Weights of a small mixture-of-experts language model, trained from scratch on English Wikipedia: vocabulary 16384, 256 experts in each of 11 layers.
Below are experts of layer 2 (counted from 0) of a mixture-of-experts language model. Rows are named router (the router's row for the expert) and show model dimensions 112-223. Each number is 128 + 24 x the weight over its row's rms, rounded and kept within 0 to 255. Numbers have three digits each.
After each expert's rows: "comes after" lists some tokens at least twice as common just before its tokens as in all text; "comes before" lists some tokens at least twice as common just after its tokens as in all text. This comes from a sample of Wikipedia text that the model never trained on. Tokens count by the router's weight.

# expert 97
router:140126157103080156140094172104122109149136108128095140143138088124108115128117126129129148153151154120165138099098129146074114108111171162150111149113184092108113129169125106114127153110137119124115095122097095106097153158116100168121135119154111129129168122108123080116148115124148141094118130141135135123094083120081144121095121129123
comes after: " to", " and", " that", " who", " would", ","
comes before: " the", " a", " his", " to", " her", " their"

# expert 85
router:127095124092086146140147163112151154104166127111092131083139136109144121152141115114102137193135155099169158112099113130128118161145159120131140134113149120137143132158108112116139169121110147094144066133106132139098116126125131130097098091169116157134165096152114040107149102130141152115138121133136157120109111108096136138083177137094
comes after: "| ", "1", "2", " on ", "–", "- "
comes before: ", ", ".", " | ", "–", " |", ":"

# expert 69
router:144122137116081091125110151152124126097149131089067156118110136096126104122155128108114113189098167123118201113095137133132098135157140145169121118119112146103130134184131121108130149124144116129127095125129111144168148104132120138090141097153095126152146089133123111145122090115149121120148127149098145133105116094119115152096141142084
comes after: " | ", ".", "–", "; ", ":", ","
comes before: " | ", " |", "; ", "% | ", "% |", "."

# expert 165
router:123085114068105126127139162126153130098122129097090124116160123119135108166161143150156137190115140092149140098108123117117127137137148106135145118113121144150095099137118130111127175146111128110164091144123117168097145138118125151064135115158101129130124119109113079152123076130138160138114113163135105158119105095089103136142146141097
comes after: "| ", " ", " | ", ", ", " on ", " ("
comes before: ", ", ".", "–", ",", "th", " | "

# expert 156
router:115097145101106119099095135080107139096124103124077159099123107133155144121116136125123157167113151104164131148108122118142120123169142167159137141121142142107148153158133099127130163135140113127131097130105110149104155117151125151095123135136106108155122097131127079150128095103124148110157095161140127151092161068106147150073187146131
comes after: "2", "1", " JP", " in", "PP", "'s"
comes before: ".", ",", "\n\n", ", the", " |", "),"

# expert 181
router:118095170101131097162137183119120161142149124116098106108100095115137093112146122095106128140079147122142208089131137107110134120124119167172104112153174146118158140138128125105163154142158124099149098139122106118141122094118131158044092080165135110162114109157101097135142111122146185103133098139131111114130139126123142113118144133150
comes after: "0", "3", "1", "4", "6", "5"
comes before: "0", "1", "3", "2", "4", "5"

# expert 91
router:170141165119126118143131174106125155178133141115103183151118162119122093156140108125105142153109153108129150112114116106114130172134171134167134118118149117106123183172127114107127154112140154091113093145147104132125163115146139151093083110153128104152163100140150105107118108144107152103122110141115169125099120124119136112148121133109
comes after: ")", " and", " |", ",", ", and", " |  |"
comes before: "-", "| ", "- ", "|", "- D", "  -"

# expert 161
router:141112156109119146139100163127094181148141120106075152107133100116126137149133119102108134151125140114165184111113105120136112100154153150172112131080181143122134126140136144130097132131123100138138102140142097127126118147129077155079122096122142130139148086133094114108135086104124125110105098152158130132121092150085147146087118124112
comes after: "0", "1", "3", "2", "4", "5"
comes before: "\n", "\n\n", " | — |", "0", "__", " X"

# expert 222
router:153102116118106144170127143133104160152126128150107165112109122122111110150094063143104110166119122114161144127141134129121150163146134139194116141092141150122089160138125114160152144098152141122129132119121111098110160125138147129110129133171125136113121101120134108076117136145147157094159126133118117121107123138082127143147139130124
comes after: " (", "1", " (born ", " (age ", "–", "a ("
comes before: ")", "1", ") |", "–", ") | ", "),"

# expert 204
router:135120145109092144134122167129158124133163116105104139130109132115159093144126103112091092210107142106128144117116080137091125120124162148149143139137126140104120127146137139080137149128126149122125079100127108125126170110103149142107102094157096162123139099103116109110142114134160141106160130137112148134099121095125143131096115133112
comes after: ".", ",", " ", " | ", ": ", "°"
comes before: " | ", ".", ",", " |", "′", "%"

# expert 191
router:157125178119113126179148191139087171099131134137111133145135104116115119159142120088121139161134141135138166105090144111118127098132134151177093129112176135126165123138150136135152130123155145098126136147128098125154151130151114147067075109157150143130134133148100090098144112120169150093135085139149112111125131113108166141103126124116
comes after: "5", "6", "4", "7", "3", "8"
comes before: "\n", "5", "°N ", "8", "6", "7"

# expert 229
router:110149150126085119119145158145147138164163121128130135095160146147167139074124113122140146198151152113136151121136142101149084156145109142151085145113110127142165160129129113141136157146126130129119128116139102158121127131144119141109089084167095125145122121142101085107135110146141165118133120143154116131113132117083167159114134133086
comes after: "| ", "\n", "|", "2", "1", "|  |"
comes before: " | ", " |", "2", "1", " |  |  | ", " | MF"

# expert 246
router:135113158136163140114113158114146137185123105102087107128130097110112101113154113116088149170115157097153162129116149096109105134112156136170156153122132122131102124127093150112109130134125151129141088159134121143101193096132148142080099164165128125147138087095101100127104106127164170109177129116120150135135117130116107148125161121105
comes after: " ", " | ", ": ", "'s", ", ", "-"
comes before: "–", " | ", ",", "th", ".", ":"

# expert 184
router:132147160122116115112089156094148156140137130115116141127121126128120104106126144144093120150121163099158158103135121127128116125142166173142155144121146130133116119151147119127139152140145153154143107169131102169138170143142095173105115140148133147123156101127117092111111105179129169125135115166144137142113107129111130112124136117081
comes after: " |", " | ", " (", "; ", ", ", " "
comes before: "| ", "|", ".", "–", "|  |", ","

# expert 139
router:159158173126090113136124172134140172156179114139085132113109109140133132132147103157160148146107141097149184128155136129150112171135158126151095138145169121145138148130106117128159159161111133133111072096113086122127128102145125115092126123138111153145116114095108101120119124153126155079136080118125149115108110121083144159108140119113
comes after: " |", " |  |", " |  |  |", ".", ") |", "L |"
comes before: "| ", "|", "|  |", "-", "| S", "| L"

# expert 202
router:162137153068132163128125174113131142138169105121083126082134128098121110158150120123138113135125134110127161129118125125129113146131160110139118137089152141146145134124128142116112164139117149130131105119119080149123140119120139188092116132153090154147134129108112111084118145113114167086146136128126153128102113128113114116132098130109
comes after: ".", "\n\n", " =", "==", "===", " =="
comes before: "The", "===", "==", "=", "In ", "S"

# expert 174
router:141118188105135114158146170139122165135151148135109148106112089079143128135132100147101147144127172164133157105107129131144128103126137152160160138084158124136175134157142096134142123138159106089133094171129094112141183110163141150061117133153124106129129101138084082094134136142147135087144079120129104129115139124110117121139140124127
comes after: "\n", "3", "000", "0", "2", "4"
comes before: "1", "2", "0", "3", "4", "6"

# expert 11
router:135140152120113132145110159120135185152185098121123133107118122100113101110118109107114148181104142089170182132112167100145121121114147122176154126123184146153113134101161105146142153117141118100138072125133100134156137114125129136110124096155119176140094134142122103109133126137110125115138129161146166123129093137118109160126153125106
comes after: "\n", "-", "- ", "2", "- •", "- M"
comes before: ":", ": ", "=", ": C", "2", ": M"

# expert 123
router:127119148111077107119081140160126137132153123081085167096111110100151093110118137093119116158084164127158215131147131121146114159141140115144111108145123135103158158144115092108117153122142104135129096126145116120126141123125114152115125086161122119160140108175122078139138100134132136123146105122124149131130124139132106124101136106127
comes after: " | ", "; ", "–", "0", " | +", " | −"
comes before: " | ", ".", "; ", " |", "–", "+"

# expert 68
router:167137148088148130162104192173125159141159146090111163120147146108166131145134111146123127134104131114144166111122121121119138153122156108151107149088166135121134179136128123124149128127118159123132082159134091144141144115136120162077106125133101147144145107120120109102122109104128128059133108145122151143111134133103140172130119120101
comes after: ".", ")", "==", " ==", " |", ")."
comes before: "-", "The", "- ", "==", "===", "="

# expert 93
router:150143145131113121122112163135148147111163132090091161110130133165169132109144122130100126171095133095156190118108134154130128139154143125146113128109133121150138151144131121109140178111127132134116120143145112152125110122088152140110114108157082137154158120099131100105117104130138123129101072164154113104117134122110103138133136142073
comes after: "\n", "| ", " | ", ") | ", "; ", " |  | "
comes before: " | ", ".", " |", " | MF", "; ", "–"

# expert 9
router:123106150103108103145137182097123186123156120154100146085103102138138118120150140139115155141116156116137179123102095110143118136120145129163121127107187110121118127102128113172165134138120154100126082128129094152111148133132121136123137110147126138145144139128124075093138115154110185130125114139131107123098130090093152158127148142133
comes after: "\n", "\n\n", "On", " In", " On", "21"
comes before: "2", "1", "3", "4", "7", "5"

# expert 136
router:139103169124096122138123164111109128168104131127113131106135109118153121163162106120098129175140138107153137101095136152127089128154164177167133140119140137138126130133164165114109140152138133099110116148140101133125156143135102165099106112152156124118129106104114085108157095128166163110145096136120103136119061114107158144097131156098
comes after: "1", "6", "26", "-", ",", " "
comes before: " | ", ".", "°N ", ")", " |", ","

# expert 138
router:140114129129129135164146175112118162130157086093095122134110093150141103127167079123083161160122126113176141103119108108090140095148150172158153139132141141136117138142128154077121159100117122073147104135130110115100150126139139178093082127146119110125159076090113098133137118159140183140170126124121124112128108107119138116117173159124
comes after: " | ", ") | ", " ", "; ", ": ", "% | "
comes before: " | ", ".", ",", "–", ":", " |"

# expert 150
router:139117174106129133167157173124130184141163138158106141104106095103105147105154117106087161132139157142139166117127111119114092169123145139181125131102162149108161139152115122129132148117147135114130082143121100147122171110131127131102117117136144125155164114125122090094141110127127150134168121099133162089108135152065120162140126146107
comes after: "\n", "3", "4", "2", "1", "5"
comes before: "2", "1", "0", "6", "3", "4"

# expert 223
router:146115126111091131140150169093076123133133089108087148093113141133137133143151099140095132161133139096145161123130127116120121137146154168174146139117162150163144152145121118152125152122129101117109126117134098150085118139117129120114122070142133145166133114098133084083129100144130157124132074138143119131127114075119129160113163168093
comes after: "2", ")", "1", "–", "|", "| "
comes before: " |", " | ", "–", "-", "| ", " | The"

# expert 226
router:140107133111089132122106178152133185125159097087094137106123114150116101137135110159122125153112154079179143103125128098136075156110128149169139129133127114137143131157134100098141174139137141103153089107146120164099131092121117124084138119161090109139105115134089096123124099156120158126157093142135138140102113079122115150110132143097
comes after: ", ", " | ", "| ", "–", " ", " ("
comes before: "006", "010", "011", "015", "021", "016"

# expert 25
router:115137170120097160133113131129112147095134121132114156072110107095147118169143117131125135203121133098158152114096127126121113115123161164213109133092171114105154143128125146117136174143123124110176092112115113096099129148117138156084103141168106135125161089145119080127126098120144137107154086134141127134087079100094127139103140144124
comes after: "1", "2", "6", "5", "7", "4"
comes before: "–", ")", ".", " |", "),", ")."

# expert 243
router:133152168137114084153110200141082131157174096105106141072135114132156104116149119117102151151145133102148137098102156135106122136155149148153141144150136132119111115129115153119138133142148103077119115153150069137148161112167141133118117114156097105116138088119111101127147151129133173113177106130119112132120115093107107146119144176108
comes after: "\n", ".", " =", " a", " |  |", " |"
comes before: "| ", "1", "|", "2", "-", "26"

# expert 201
router:131090151110079129148119142101125155105161139115082130093132109117137098158133128138092110214114130091124158127119109140124142147147175163158153132123150155129131152181118128100118145129106115126121098120121102136082131118148099161108114107147113140147148085103116082136129102133144164136124117125141146122108119111098157140099135148093
comes after: "1", " ", " | ", "–", "2", " ("
comes before: ".", " | ", " |", "–", ")", ","

# expert 37
router:172123140121110148140113159117143159158147142129133135120094124118109066128115116170102125194097127092167165115106109118158143126108161151199158139097142124127097133138150145129155137131109128120165061113129103129132169116108119136068130160144116145112132131095112092126154074155149161077144116181112168143093121124109154134147139117099
comes after: "1", "2", ": ", ",", "–", " "
comes before: "\n", ")", "–", ".", ", ", "°"

# expert 142
router:135098155103109127159139160145110147108150129111087121080105100106141139136171121102112109130079149094141185120112140129103138139149143146188120128121153153104141147151117127131148134143163136094155103142120109104149150104142138130052113101127115105163110081155124108107134144093158168100126118155130128087098124088104097131120141167145
comes after: "0", "1", "3", "2", "6", "4"
comes before: "0", "1", "2", "3", "4", "\n"

# expert 46
router:167128168105114084141123171115121148129138132097103166135125114108166140139149115111132143133122118118161138101143127115132122166143177144146092122121147122130116184153103135139145144144126140072097100124126097104099118131139101129093125109137132129141158089123112105129130112125117156062126087110101118141097114116092151127116140140112
comes after: " |", ")", " |  |", " |  |  |", ") |", "% |"
comes before: "| ", "-", "|", "- ", "  -", "|  |"